config.yaml
normalize_top_k: false
norm_place: "pre"
lr: 0.00603
Below are experts of layer 6 (counted from 0) of a mixture-of-experts language model. Rows are named router (the router's row for the expert), down (a neuron's output weights, with its number) and show model dimensions 192-255. Each number is 500 + 40 x the weight over its row's rms, rounded and kept within 0 to 999. Numbers have three digits each.
Before each expert's rows: "raises" lists some tokens whose logits its average output raises strongly, later layers aside. This comes from a sample of Wikipedia text that the model never trained on.

# expert 6
raises: " the", " a", " one", " an", " all"
router:524466472511451487520428496484507476464558551522505473479515600555477474496455465503500521510498445527545508514521557463531466465495506496523461445517526570450467510553467535520486487555490433
down0:479438478542520458434483511461537514590495547505488503462536459578535485480582520498493455511489514501495583499518591495546535498479474512480533565519498447554471416548432492540556466452481505
down1:543518478476471533463479584511481533502488421568452438479534570505457483504469508509460480509464486444463489498476607516469525486541482494466419467522479456534487525452512476496553474575536495
down2:454464531530488582459455494447484604478453477504459547511564562482541488501503520497563503490511448495476512570423567497460511466436513470469514513561506521490456509491556472457502529472442472
down3:425481480526571555398506477415498539476493505472575544473454518516514463563516524427473568487508552553487535519464448489515477485470537464419533520558409475539485467573492443532431518532462531
down4:498419446454497540438484489512491562457561562517506484491492522470544579459525540545536510501507561438502479486473455492533484534423525524435508519462541537451523543493525490433512535492466467
down5:491465456505511556466441449553516459502481500479453512570555591432507499511525536539536500522462482514501457607484566522511490542479569510488472526541455491500457488499454396569490505429483509
down6:490478503503452443556455572549464562428513514529512483494503508500442468466478482511507518477538479466570518439573499503513501554483512530482470540523507523505649513488512526502495530480479508
down7:547556446488477489593492507481466553490528494478575486476504511473409467519456471562539435504519551444565486364480504507514475574521524465469428590427507465520473450489526488442517486552516547
down8:470511572501470556515507490487549454606503517489470536580464583503529507472410514482472473504580513482422401495516484459535499520499484575480513534599484482529554464564428472549409554523517546
down9:521477518526493489484412517477545507485511496501515484563479519504486469551481503499605507454487481475549527465491481505462492550423493415464544448501410528462447512427482512468503489510482495
down10:485483530564465523475472487542539555523524492477488513504458537482473503528476487427504507500436573490545458537578528500502444502512495447486419503531569479545448507525507420512486427486507547
down11:544531464512464435541586541451505497484496532504549544514494534455473530509554546489467568465495482528426521527508480479475466504458457574552474447513485467517460535462469488427476531518513503
down12:471529528516493581444434542512569436472554467494464501523484458526516430520502496463436487413525475518467502547543460470524515434542506551445483486478510589528571552468493434517532547488487476
down13:498425496504413469529488442481552395437567449526543493490489562510499450503526472513465523514512555446491470453536487451527506495421504499543569485514534446450507440504474497548439515514447486
down14:536516485471464567453461500501487457518441494540534524448549473495486515510510471549433475477500506530474476587564493464536503472472522511432545464510497481537525530514602454560549492400477487
down15:489550510510527506534524521421493502578431516500459558590513499452484520496593516532471495470452533499517466550491594514501494482560562446561513456501449533450544496424537511542472497534610464
down16:547544550501444506552580532505591461527465460487536521549547433533547465462441416495410507519502519518562500441502553469462479435523508527489546509508532506497497531546470515465419563490495475
down17:500514455487521505549512545458489502474515523529521452476537525518467489478517416530511503460443445515466536516516531499360486457487475477516442518564562503576474503560531485495468493536497490
down18:539516507529595486521554472535574545581491430485524511473457497529534525543490546449496508517485408552456506479440425527584546464498553502551432491499463517561451519502513530558478433416463475
down19:497463542473495486521513517562449503544419421469453581440442425534517487490520544532498418459530464473466513474481486487544466541471535516521530497486541530430504556447494476460494485481506470
down20:520528469484466554509554492479451523547433561450439505455464552494560482549464482541447478532485480531549536500525538577510504511547525471508490547491505453440430432472557511444507567415494515
down21:545470495532492464527499470567431559512451570511563498514489564496444563536501357514492444511475541605565549526484493450478454516455595494492452475506555469427471521521488493574535504479531509
down22:469372491474471498544524476477529487497475484592517612475507546498481554526504598462513478527503487535489472468522503447524420525530531483531463546513508516561519474563512480510506446419487574
down23:470504444531436554550481439573528530489511527513500533491537561465476508461530582451533475543425533511482513499529565525531587529573542473488481505489525443459502430518553539507545523508501505

# expert 3
raises: "1", "3", "4", "5", "2", "6"
router:510523548498507510428470531414471481487518526500520433454541478526521524537475545493512511463528492472503472463473518536551536501466442390497510567498534507468494495462502453523504443531469515
down0:492468588479438525512440570521569454515439514483576450513533444433507500535504547472555471484529519514510483495449551484511442503471482493516463524456451480497520496492484478527455528560424503
down1:510554515458493553540482530433470459537501528479531572473506545445526414470555570481493539494454543553439560446520483548459523513492470571487429521524502445572504567588499495494553486537573483
down2:516465538442559537533525502567505535541501505493451462546487579476459518452508492503468425572417496489519527470499496485422454482420504490535465506492464555522460565496465443536546518505437465
down3:532513534476532560530481467485482493451414529423451565547519551501444435526497513491552507531488504544508521512529477462503455497483477517449578585455533434505535543480441511498539530529557561
down4:476511516502513528449454540520496486584565517467490465446481512499510474446532488470547531503521499533461532442463543502491517520496480504462495478483528502471489488469480479452421492530491461
down5:507433469496442534595606506565512459483533503452543463523469519447482531487523503525520463511480476464420385475539458431532482564452481546492577491514468492504486472537469594617479436486475553
down6:488508515508472459458532439393489488485469378488524597498429474501541482481444452499524497555498574504515519447477476502406565441523538538533486431527470526528549439493553506499529529525532544
down7:423535515518483561503429459469555538564542476497466484550507516560465406557496573451484499434497582484543542500560486432494536477540494537566527533478501477456552497464488489489550471565451458
down8:539549478510561489415502498511516499503514521462525453465478502514505469450539450509555505478538547516408602442479452430519438536478511550493537474536594530521521472451495545467463497585484482
down9:517503486512472545478510540484551573531490466568561537476501564508480493456463438443524527506486454450457585506502467435466479528486589565503495480519561527463564453565526515488420537587446478
down10:417491524499536446501484558556449506518522558479489477449514513509375516512450491489513474472553497509499552567533453514475494518432428453526552512597477514511480483473473503489476531517461512
down11:512519446560423482531498477562444455482512517411495468511492576560490485522443517463486521449507457453544547432565493486487463435540505524584494547466574483500530518484508429511476563435501528
down12:511486450496514460555516450438491525510578473500531516454513456562480421512523422464526503475520465520501490615528488552532434525500539489546513542500505421477509498500535477557605494401520493
down13:549469559486478508550494510545478545558500464508547503455543466502439446472452445506441451489491519544498498428555472471510553552512457523500594519416531558502467518495438500555518443488526547
down14:425536460543483510479579522461438436502543564480591477544540460563513522519461472458451534530507516523480539498431484523475527442537568552465530566559451486455487519512491494465484455434505456
down15:474562520484521487595469484557499460453506504491495541465465559520461571605471512458541484501604482543529580528505461523521537534474469491520475520512495516562477625512456481526551563484496529
down16:479521423503519437452566510435552507524550478538534423546376473487526527572504451501489462566462468537542560491566542485483468522492536563498516502453532528516486512491533510503522536481528553
down17:499485528450489585495489519479448470432546598531515456563549486489512460526465408479471413475536441453426481571446501457449549537504506447523527560474464506590438517497455439538508527555536531
down18:501503525455472507520533561529503477505436511608515478533499474482495539535514602509494498552540442522470553503437540488494484488478516552532480493489472498420512543482521488519533464591509532
down19:536459460519453558514617495491489550544501446460492426512524529467492499477428496505502501493520533492526529459435548470467486464509510564456520455464518502440590523465499478549522521552532480
down20:454477512585463530480524487514555522519539507485477551550518451498537522515531532471588441474553493446525469478549470560570502451514475496511569513412461506526455508532562544537504452426528513
down21:448458534569549551532396462464449505475494457485481493500519518431516532586580506514464520530527459513471484437597467470508487517476455473490503473560495491512467513522497498445539433534507415
down22:494482401576429477449480565484525459543530548594511464503472477497548527472485433485454471505540521583488489523528521566476514461528524516494488581453578504554486556407482464475547479504515580
down23:501474559422443501515497500528527503450529559526509515549488516520510497506471566523550498476553486488473434510467594465510404543562497441542532578495537438509470503416520494535536495539447537

# expert 15
raises: " in", " on", " with", ",", " and", "."
router:440488520462571432516503503494451471524478485464505519478465446501507553513571407502539505503484489550535479512414358523480445495472524499453535464493526547570518426469531532539539561528504531
down0:503510461532504600511589475452454463582502496480511497519480533464530451551476515512417507511453413442511555560540513494461523495499486518507452494550518537446549538548509480468434462446517474
down1:500543473528571483516492549516564460481465471491463466582514503553477464494560429521497512533530509490515521494513408504483537508525530535531512556494567545556522472515436498520475504541488501
down2:482507518500532434518550488487414580496503503472506482510475492457493446418555503514500591489496449484473485521517520478543526487482517542501472526523525510537542516536513493547497518486467465
down3:492450445480543489561496546515519554540538501548518419531464490549468592547420500554508498512526446556451538476495517508532509516485469519551510499476487438478411510482504557536451526524628564
down4:435523547489503509483549458473536489509508429458530481503490572512486542470530548474545470532433555512514464503430476494511469537568555550516455490410548571442478472486446519528502535587512493
down5:453469459486549485503528473573486508532500504550537544452501459495454536419503529507500464464579522451443509423499431479472465548499457557482477441519524471461511530528526465503482488481388493
down6:446496489432543510505400530474528511545515506511499480530530494530438521487479515439492551492518491589510475466546542455445487476526490504502550531475431495422422512519500459555498473437488453
down7:485618488457481479501490523500458550509534580535498543446471525514486485506409506439444547511506473551500427462471487449479445479561553566470534468474482479479548533501472584546508525477518527
down8:493523495452453492493495527551481442491570521552462482525485420534491539436509535519544532463501505446457582472473460492523487528500453588528475509516502508565572436452437567422495499572464514
down9:521523514501481507519524476465355509511464419551478457516511557544509505500532510551459468469536536493411438454488527468362565527483537541536535459571475530452486623556500513475550540476442492
down10:515492465501473534530467559481415513510436469473489459514533482461509501482466550503537499541557508557488472527547555474513521492436566507478481507478522477515571591502528496477527499554516549
down11:508494446491520402504485503542514506507553468542469476562547533386497551503522509447528485512500511497531492563533602510531498488512529526515529549502506478488540453491478519407526444518506540
down12:454488502514423605486491507433468494500501485491483471527524554493576484497514465547549515504501500413544427543511571441502531548495447546526464556525515482486546573536497525471446482510514542
down13:575436482477508476523527430510451444430495517524555415579489540489525463508479527439482441441491428484466486497549480479536488492528552424533436527475567506486482516503456463478431439430444485
down14:503527494414497532537488485479544497485546529487437540525459409542597425479443424487507475521421421519519558510485510460558525452507476445531504534466440480486474495553505503545569523500544492
down15:496502415516559526519480556439430507463562491471497507525483561449534522408565507557571589476466474595507506447475443520579457440538510488443397537495512542533496416493539507505595566510521497
down16:535515583481546498500500501556510579473507486551565517550493562565479519508515507461511533425465488568511499416538365463496480402495527561548465503436422533552477483529576456586533526448515438
down17:546534542443499508505465492508582522479515520526502526467468562502478528531449585502468443494482510464476461485474550453528474508484543420468487473543573518446502445554486464514530434489415459
down18:494454531582466491473455552494469543508500513557508483565476485493529483526504483536535478524506501491493534523460557517489480513463595497594540581466612507471533462491475435470513411524503500
down19:435483519485478515472527497481483510508459495574480553523554543478482541495460552493477525471576568524485515464511510513439462501472559496417544451516523574498428567482540510460518568500453448
down20:474461540508523554485506508524570490421419419493484587496535565469518576467530493547441503507592569502575472521417465512508502479544517490492482514476525499473494491514433520440513499520543505
down21:500490510507546478485484536560433499547474485466444561467453379499495561532559431520517515463501489546486454497487532553443476479484444521556575517569500438508437511492546494423562509519466512
down22:507418496556483527504562506548455450500567471438545506509454484462512500491523502494506450442523512462559461485514493480448573576571468519509554574493549480536537506486435553450508537500549510
down23:537491433508403574454525465502515466500425518565443491535500396455474455480516489461460562521487492498493550510529526498528454468484490629442565501456436528488504534454532520520510458484554501

# expert 0
raises: "0", "2", "1", "5", "6", "3"
router:587520488503497540491511472523436465500563526551535493464461465478510516490487446505472506484561541414474512520516511486499509441420473438590453469529536499451481556566432448555516540501527426
down0:498555510455496506482518537479494458455453613455526532553472472570528487468466487520503516584448508420399568526508480495488564493514453512513549499469582516533441504478497500490500493547524602
down1:565539543489559446578539467477478538477506508449466430398499461477496394552449445498472497508536545530530449514505442502477539541577479508489480584507473464500566479464521563489489522507512523
down2:472551464480490433534523476428467511482528511499553578477540433526501459610437480516514500459486439482498500496554472487506476602521459474553516480471509441528595438510425531446453500498545457
down3:501451585481431527475454446498557486501489433473499422454535549448499559483448521457534546559510511522495502488513586462552512485540511393547482486534545482515530462469489485477502444529532468
down4:484417536553538481440560565447549429548485414531452472527521537456459477490536536544482527580518487423546449438403510508510387524496502516495502515503516454544486539414437481552494534524488497
down5:497467428493487468451527566530457514498465452479462493534485442482490569493494512446478512494493555538472470544501469510514534489478495525567551446478533501501520468480542444453509512512510463
down6:456472455447470476524543552493559446447559522495528505464486450553557505468519547499464508517584496478550476474493508510500481535533525508420588451505595431514539504513499479542548471450533477
down7:481556544516565475449506467511568566480522530462451508511494460495562519465554490581428472421534529549427462504543528533500524515465493534593501499472488510430479464543424465462481373509479463
down8:511443543576491564452509468481459535479554551483510506520564495542541638564509508469487516589509483491444463513521484484522529491555454553445517503533512470542500543555541460524452453512517486
down9:521541458522540501498555515526518511481441457482513514504498438451474606531484500547442444550536570571495505463534487489556480480528533395453562509407560555544498427548578499476566441558506433
down10:477483414494535583476484428506505534529551500491467459522405497506526515560532466426569540459495508493525567507452449469403492516450533448502511492487507520484435520499439566513511517516471542
down11:536518501496495518575543468471471503498454587513426485511462513506504547540551528493489502505488493462550511510499501442431451518614448495554442500583487555521498487531518492503517444493467483
down12:415513414475480528559444503588438482500517501524538512460550530474521478481518460496436450507540478503502452614559462503500507507418511464515480511575507493476551520550458484492482526492560548
down13:452453506538472415515467468503503459489551549509535463478495456551478478522447509480592485451527595478422530465481534445484494445498515483512519487508489481489498503480462523524459509578463446
down14:539492505489512458477514487520595503481468556448510566497493577515570554457499478514517451512560464503506552529498463558491531455519518512560522472478486548475504574509561503516531491520444518
down15:471527544488508469489465535553500500486535540492513445410498415516428514548489512467497484533645578539479525475514494512544503498473501435477499586460557507462447496474532543551461517485539428
down16:556503422500493541504523514481503453409499438432488569425431525455472529511570452482488486446451529470489486525519522559476529474501564533491601501394549485447459497489435476545554502483511512
down17:493592460461448472473437465445456508443405492445594460535518447475528516446547491424508454525484525519540474511540436498528508472507489546516480533461539500484484482522511555537451519548467488
down18:475456518447457531502537484510564471519527452566440424587524483425528472491495477434445454524551493484460533478521503468511508571531528502527512558509499471438494518546510482517536452489503556
down19:484521478466448476515566440520429578495492438519530510557474442499505533556484508483501544485510533465504503518481475519466462458433454481476453499504481537502519451477540545527518562567500523
down20:526466534540480489525544507485466487524462503605493475491528430514488435421496488467523509479444552523534522459467441489468479554485445503480480495554512500445470542581536434451524481499496555
down21:588409535549499465494531529516490515542550567574498538447524517504535434537501529461491500500509428448573534495503492486505577468554473528522498490504559541497513469531502442553459409454493520
down22:569542545487495465515408530526454525473505541500536396405514555574505460535576529506572463512490490508579497499453511542510451475518501464525481502555466503498487466470534503480516558545532496
down23:498563542502485462515503537606495536465549602523527463518484525506514502548497471473537494533404455566424449472483538481472426456512492519487515408477469519484447573518515534506481504428535530

# expert 2
raises: ",", " at", " of", " for"
router:466505470548510461464497529540526503550505520483503512528569530434450516546481511485449517528527496509499529528543487473490464553546551511539456495431528418532504465418458445477513476479453464
down0:476490519490538492517476518472635509551550500513543492574489508491533504437520481491497425527485530465447518506490427527491401491440497548507580486476468497461565553508522556464407526505530490
down1:548442476467489491521550507474535513479438479466490504518562595483474503462530520608422539473393482523516526535515492492522480547595486482444524518526478520455492541489499442458469501514483473
down2:472544464469477581463492612550440466448401503553526520474496531513481472493458567486505442468535484492481501473529539523508441536540511530536520546527486508484556525428484413500477485502483541
down3:507424499476540529424516568447489482490505569466427543470525479496497504473410488483562495498432416482554433462509497442560549563490486404529448532493496414505453579434480560436522479503466448
down4:471504509529508585530459394459490566531588480508426521500522492454472447458485524595437550471491473489429523479409547581437470444477474461488502481476476525557477561520465574507443518414522453
down5:535507537550500509461565566502549422481533401490506473453464513479479481519555509486569464559517522542542443475514532459533460450458482553511464520520484488538513448481483556507582519573510433
down6:534498536473520483446480489508404498532474509471486600452506544503549492546523495514461548481529503473461507529538567498541476547489530475460508527518469524512512439579543440473507571518506441
down7:514540463484520484435447512486582539512450549562424478526467449473502646572503559450521501416508479447465479544460511459485601527475475539577465413446505532485526501475546516483551513521489490
down8:482496554535520492491577497573464459519521502490480561588445499467458467489477506452479542538552478492514493578468468455481516557500463431444525503493518480536482469494497490434516482476441448
down9:476469507444527424415522440523488554443497540577424493480433431574521397592508573464474460520499398567500519537502491491493475507443590443506573445566461537554580484543529564543473453513560481
down10:458517433486505505469436494509519510497459419497481488494460446457477549535493525488496498530507514533485533429477544543493491501537492476537559492589491533471468489543500465437446495459564479
down11:496525467463440500542505458519510470517572502577523493515555572463490484528502474492476506490501499479554456408549550487526425462549546528466454494467522485477466469489472424499471486463535470
down12:517513488543422461609476483525492493520460517492498509459482473541511406461496433468475520473445491507466490510485452449552508496487441477518447568489528504462417504507490451536542504483487463
down13:507525520430464553459504498560536491508545454477492465519569484493476514504537536557476502521505527578498524534563525539473486538532456449524467496552472464436483439459541574558526495502502480
down14:452518530466564491503492482499566527564575484488479530498578558511523527503505533491495543507506471440544523522536513471495542488541498559495591516502491554521524486427457559570529511506541550
down15:354507485584464495514533534487466543495539582494412470421523479440460521544494533489501519525439586510450550497574506466519488474576502576540497470535474465445545476495539574453472516549493543
down16:478493589497484503427550532492418503555546494408509537463455546466484516479465545515556433457515476514488508548498523548478494491448528470489503481514485443526497521533505475511533484525547581
down17:479558523472447547519461513478571493405470456508513495489483478576489517520457544502474447517532446462527474498419491501434518454586491517576413507497518560564547465506496560531506455417521488
down18:465558488522493565471527475492566439490519516487498527466502497523533490557433510530478502466522474544456505535571527461494507483498488490566533465486489482541533572515513444499482554471527562
down19:543464461509505533536456462531521502487508538546439439457534522453505497532479489471426521542455469528506518502455551452471590462490527545563485461465447496452493543483561462446444450462500438
down20:538524419464472498501529447538495505474550525512474475514487510518455415541545514427489544553462506506566491494488520490539510461435502555538493531511459554566482555590481544432534535474484504
down21:525595519500442525496514501460491498487484529500546491486466520535470477537581462548508472447554548545477526488455497516477515490485530457539521565495528459499501495508472502550559602561451509
down22:601528474560526509468540507588454522524467495465516493560523480428560517499513489469488522492452457539454496534496461532512466433560548549488481472532546550409486486490545423497487534494509559
down23:540500506484540505439516493519495519473435513542455503475540479477477615470478478495436525499447553463549489541500520506529485524566443425491478481538515519449482528431477473500464486500452443

# expert 14
raises: "of", " leading", "kin", "ke", "ed"
router:486448505521466452479610524496566513509440399440510587537559437563517432511504420489463479505441531461536526460464539478474473612496535566447525565513451446498513499537447567515503499459574542
down0:493492429511527489523492504526510557524495565522430557517479474449496473584559467487522475563487535475483504447513526585568563507545544511493457539529502436518489453515575601495406572517580472
down1:595534496492543501478545516461459552565459485460516509552488452505511548481459475491588568415589559477561508524529515497537551416571505501487469520437492518459495450447515445534493557524480469
down2:516565445536469477557491450452492499497457502465453456499537554520544460492495536506501521478508507524544446500487489463552564427499624603534503498491498456508546525468555535517494471494514515
down3:484523549511562503478472462542538471544587475489444541470476443527525519494525435501431460501487522411477461480386571501475495495567477530474497521496482507402530473475521556546463484524454464
down4:506500555410409470515488534452482517501464490561513491559562548422502547433524508500451451436500569410453565537526434507566454517511538552467442540508561573531429473470481500533500449553456548
down5:601499456504495501456480542481505505548493506427523473409515497466532461515445612484501540493471457566497497491559476500510493516476590501509490460498448534562543523564599493506528486511444473
down6:496523451618497498489481439515521524454554464482387443472539441600504492563459533490531489477494498428463451537521493469499474470460530500526440479480473557580487479505527546562440490499512480
down7:508482553505435471506572477477511412500541491564494538516525488522466574530448509581456507474526488462470525474512532416470517470472447460488536560496464458468538499495506474512520470530465487
down8:449542523510456551512483481466505520450558479525515521454496507451543455486443533446602549592468508487531532570566552482484509452524557546535479518502489445391520522460474473519526498474469500
down9:505459529399442511523465547503403475544542435525481402503428527531451492545545472471451444404487435512495443527449493494541568491507478491546530524501486485480514489554483504532437544502532435
down10:539497532531530481515562487531499498525468485543477432530454518505433519528517500554529507491492503576500521423525547523456485562491490481503519526491533527541431522550488499486526530512549512
down11:552512557532554565421525511473515461509499538563441493489491492527500467513553492477554483532409505540519511465517525501442540529427478508527608487483500536454526539491482552415428536520558501
down12:471542496540535472524440492461480485476532447546523547401467507524506526493546439516470480502445564465461516502475402489465496479523494479510540521510516463447463483545527446473559495479479572
down13:548494508533480438557418511369534479466496489514419516480472491485496553519546537530489509491539508478568530475501511438516471449504493482490517442483502481450426532586455445503511511568516532
down14:516494539463503510540444540498448524498542447462554521420458478521462467497477513501482459559510523518515458573438486460542507525415504513488486548502501440385488551507476454482482483499441511
down15:375522496516442511492467489513436480489445529462462532429520595560460502539529579525361478434523515517449477449571524530514489479509553457472486506507462563528451577518494600542516517491472471
down16:512496477490542521425477495474499475449485456486454458513471566492538456505511467548511513452516494465508502475464463518536596478471435474564437435490473512461539443537478501460513456554475457
down17:544486508434475472469412444495570491534566522574512547593539522486489495443491529515505440532490508560561526491515469526545500488486506490456528569511542560555426528488494448550451504516453493
down18:511469476511534399454560478458488523512504509522545546531452556513516441454581586545532543570575552496441520488487508439564504456433541493618405523465510508459525560506479482445532566510468486
down19:510456512461512483451481486586534545502502490519518537412410433507506411490404566520472508555514487470470531490531486500457560478550484439459534489475439501441465491562491485473490548503526542
down20:487475512435484512573551533493463476467554480436497478469481461461503494508508516482541445527558511554517522580406573546476536485607420483504558551521485506551531522524473523576516500526459473
down21:510535517460511431543552571463488524531506479490451503500478509479520482498509533500478510480518458525442515530499559494467485502513537488467539575502492468464430509530478499510527534407465479
down22:459487476501505498506513511516489508464559459478507476546497476534527450548559459503522454504519489559545430490502482442493477532532532471521522495410440482517512546478450522344515548506493488
down23:507585467437540513515545499437524454413463547509527527488495548456541524517581471540507519494528515479532485587461561516521473576509512492544452490495526423512549527595508429480505438493533442

# expert 11
raises: ",", " and", ".", " was", " |", " is"
router:497447542489534480476544503533497447465400459505510493556476484499498535502550414534483490473487485523570416502467410477442409465524624514514481538472547595512445494476530548503509570494501530
down0:501471459478520516490478572450470455557507449461458458524505419465491519486548521484523500482442561498503520498462517531442458478543533510478503476471503537470569516469520477429443501532562538
down1:559505539468457508486437527506506489451524446434489517556501528546517481498502487475481539566512541436524563502517542513525476507494520586441494499522496523451496537513486481504541576507421492
down2:465569517545494489502511569456555568549458530489516511549506598493456454572522467586474480519504477558498481523545531444493524500484500439521521555544474453527548422488411493540474506554500500
down3:476512490548538512525555473471473608483537495483514509472505523511530468521499484465424483496484581514559482494525471520556475552540497494504535449471501499517507527459481561483516459485527439
down4:457502519459447591477462490487525472495558529471519489483571572473520543509485490488452498495489413485420434507551540489522477562486451494496549413453516540507490525465479515516535473511485515
down5:475492495423565526504558487523478475439438478473468540474409419466482505499486425452485450496489545531455509511528431510505490445519488526444564572508499436572479481557507469463519560458481463
down6:472515527492469441462518538536515549454527522488508515421473484575553537523462476510523508570554523488498570521538458565603522503491475546503533481428532484443531502561560562510470508545484452
down7:465506507575489552535454483490516503512474499521534510465567503588544504460538505486539457450444543522437433517509487486466444620450402581575513393481529604495490506442516453428518531535532499
down8:533452528510511501508521467458525510429528448528526473508614469462494527568406514485468479479544563471541515485460521549457477493522522481559562549437439500531440493512455505437504421519440431
down9:487441572547524500568604494556576494562410530474569476495455450550480532512453368480541481450507551552539516523490471503468481541510542523445529487506477513466434550556524541497485490530526528
down10:449463532480509484491478510514516514513523459494503404457576560447531591509557482478488423543510560516598447483448426563528457477503517570507503444435568479532469524534486525557442533489485501
down11:495502520538500545511499439487554509525474566540559517464515444583490541418535494524400537458498474517493503513528583513447539488508484480538519460498515494523520476528480481490488541436389487
down12:488479503553516485478516543561439503527524468478480490478467497487492434534452431480563516471524508456548551482506444456544491535470510479494432530483581554524477492420439558549514475523497461
down13:535480456414486520475522448468505426454525476456490519537493546506442535524449486545559473505555573534437459451493497497512492439460495554498501556558549486496487467461485497480543472502528504
down14:499494466528489537467463456578503546484499449450560480531517494530502442515541474466490512512515513465544482526496455505457475506539527560531472485456577486517464482484522470444517433488548554
down15:459508462478497487509518493528532427450540502518515530434565488473497518520508533479490570510534500515532521475523472482547495511531531522453530501488486546446461511450459500439529495471517461
down16:487526578522576515513566545512459520527468522487587467480393513530519597537455521568483535491525560455569534542516552486544561481455529526524404560466451459448493505531484558478544521533519535
down17:515485513547519459463494468455466439520453514523498477488534448569487508518501508522497512529453550518463452593560463501562431486470546437486533515408447473556437511512511495474537555462483519
down18:532503561480527463513490462510541513547441477508537512519486533505518494474464476544522464523534540499584526486485463516477485554484514490536502477514458506509530483463480480519500430503530481
down19:482475516491480550542470498475445495514415521496509491555500503490502485514573444499476508498559458547464478472471552490458539516497513566557465529505571559506513459515581491536526481450586476
down20:477449501450539408520561470537553511480504506500475518461453459494513508436526603424417518496485485490484522525476498479458475485469480473462479429491443584477538584507496508421525514531449467
down21:499429570545557484503517503536489447516488528535509507540473514477469480546448397442415520502465471524522528495517502542492466448467535565528493493556381438465438509547462511597531527567478462
down22:473435547583462551556520478486505473443510467539510462536462553445522523430471541486597498546479495467482435515514545517543444533446484538480539512488530473489566509420367506427489532512508524
down23:530496471551406504506490595514495456476538480518527528575456467537490535508511539468583554527512418526471505518529507511515483564460525447475591505452533513496516556478442505507550552450424557

# expert 12
raises: "A", "T", "orn"
router:513528491574517531499498493558487506474473549501528575472505502496473445417493419492494497460528482425509456515540609528478503455474505517495496495514499406473593542466459444446497504428555528
down0:414509483501524524483546452553497587514440471530424537520507480443465524541495484514439544528508484491449525539534529549505429489490568567477470512492537359489481463475481493481536470541479470
down1:565491564492461495489507477549463449488449460462474561532517506514459486493462539554513439517479468442454542509546500563451439539496427492467517471530565515422541497486520508494475554560520526
down2:501543506502449517505485537455564539463470490462547522493492522535541436492502440465475431429513483567453489433542537438476481522584505504493468516515559476477486535605564464480537507453495504
down3:469555534474529461544559456465533516542514462471483539497500515550484470461483521544540470445508472496470464494440448522552529472494412602567472449446429565476432480503558481586550438484608534
down4:481524509484550500571494529512515561480550441512504426407527458534557450577512475540469559519503567552457479540452557457478526459427474497517505491505509470556507544474467497583507629526464399
down5:461488420462503496443584489516490462488518533491520486423479471531494520510496499476498430515544489393514473511503473549536521492487498476478601510467493411466576458483412489481561496481511497
down6:599465499475434492465494558533578463490415483517503555542562556575509525557514514475494560545461552589495492499478495554433438532488493506468527475548470551478509557527526445537511468493502547
down7:395488490460532533518414528444445493500501537454527546624548535519531537510480511468483486477469480519486472561487467466444550468526578552514533459451462503467494449451454584539512618512462405
down8:489430483499474490497488491501567483515502506594437551472479459535524549487461507539453506544447466475607460452490560512522542517577509527505484547533469506476533480516436509540429489520482451
down9:457452539503533494471529555495510464528529539602498440493561508539505463496463600474402518499541504467482441471589534550456546562482481477560576504507542500569446471525508497526445498498465577
down10:497552484578474555556511554555522515447524492499531526439464470528480512501540493457601543534433525474508480499483460463488464473581508470470488432476523458499554531518590485478435567580545475
down11:425430495470478432490503558455415574493564536492511455560415469487534434541469536471513431497582556472462549462543516489542520474465481459450504575558494510488527467577490459487455498529548570
down12:503484555485538570447488542518446493499484497538507530567535528516494480521442586604507574444504445511495454496499539466433544462498488500484514506489508468492512456517441462480470463499518426
down13:468415499463552492506533493547495506569525497451465446556482539477515505458478467401407537509574422494562470461485519440468496505556494484480510517425482544453511468544557505453432527478529487
down14:478536500504479502503550453541472494509500564484475504459519465548464501439499542487542534437514490480526520561482479466430455506497466528519457515566503470511502470482535510481478436517495504
down15:540520404485513465541464422535524463528510475598490448527479465491516432458455444476517563517471571466570563499536486499503449505552574579442560533496487544516535536482529414459504555525473536
down16:483486475528475498457473531500545521492481476499472522514480489505567607472509464448439530468510478544491461503502524552504515495487549504478535501496576529448445555576461450503513521511450563
down17:526527463488538425456547496537484584453484535515511482483537549484463523558508539491561495491544450521491499560476471495553479403495508457535450480508444475446463409532493429461526477468552498
down18:517430509447479496515542530532495578543498534511436555434499478533470471484451453534504557482482452530510554580487543505476479477557376475505478489455486485500505475545516550570538519503495493
down19:505590529475560480509448512522515513571499497435545507507459502465486524487480461472507573526478554533436517425483494442523450516548530466488471507518497453537486523517470523487429476489494547
down20:479510569513552527485500431438526514514454470493578475489516516557453536490496462477574510413509552474526579485441449478511525526513488470442471517565457432442474480516465577460514474560542474
down21:539491523490596495528535491463549492427471517586454534411519483467501535559496496528528496498461608504438513489555522459533489522573515494492474532496474450489507460529482531479442470478477520
down22:576497533520487509525484462462551479458454476412448511499463539546474500522491547474552441463408475484442507526490446511475490482494535435460491519542465512529504461477502534521455459518523554
down23:498516521510489558548534531588530523513513428431537480569530476490551511476486466418536436558474451535506477450495458473525497567482556513479553520495505500599501522424442513483542502478559449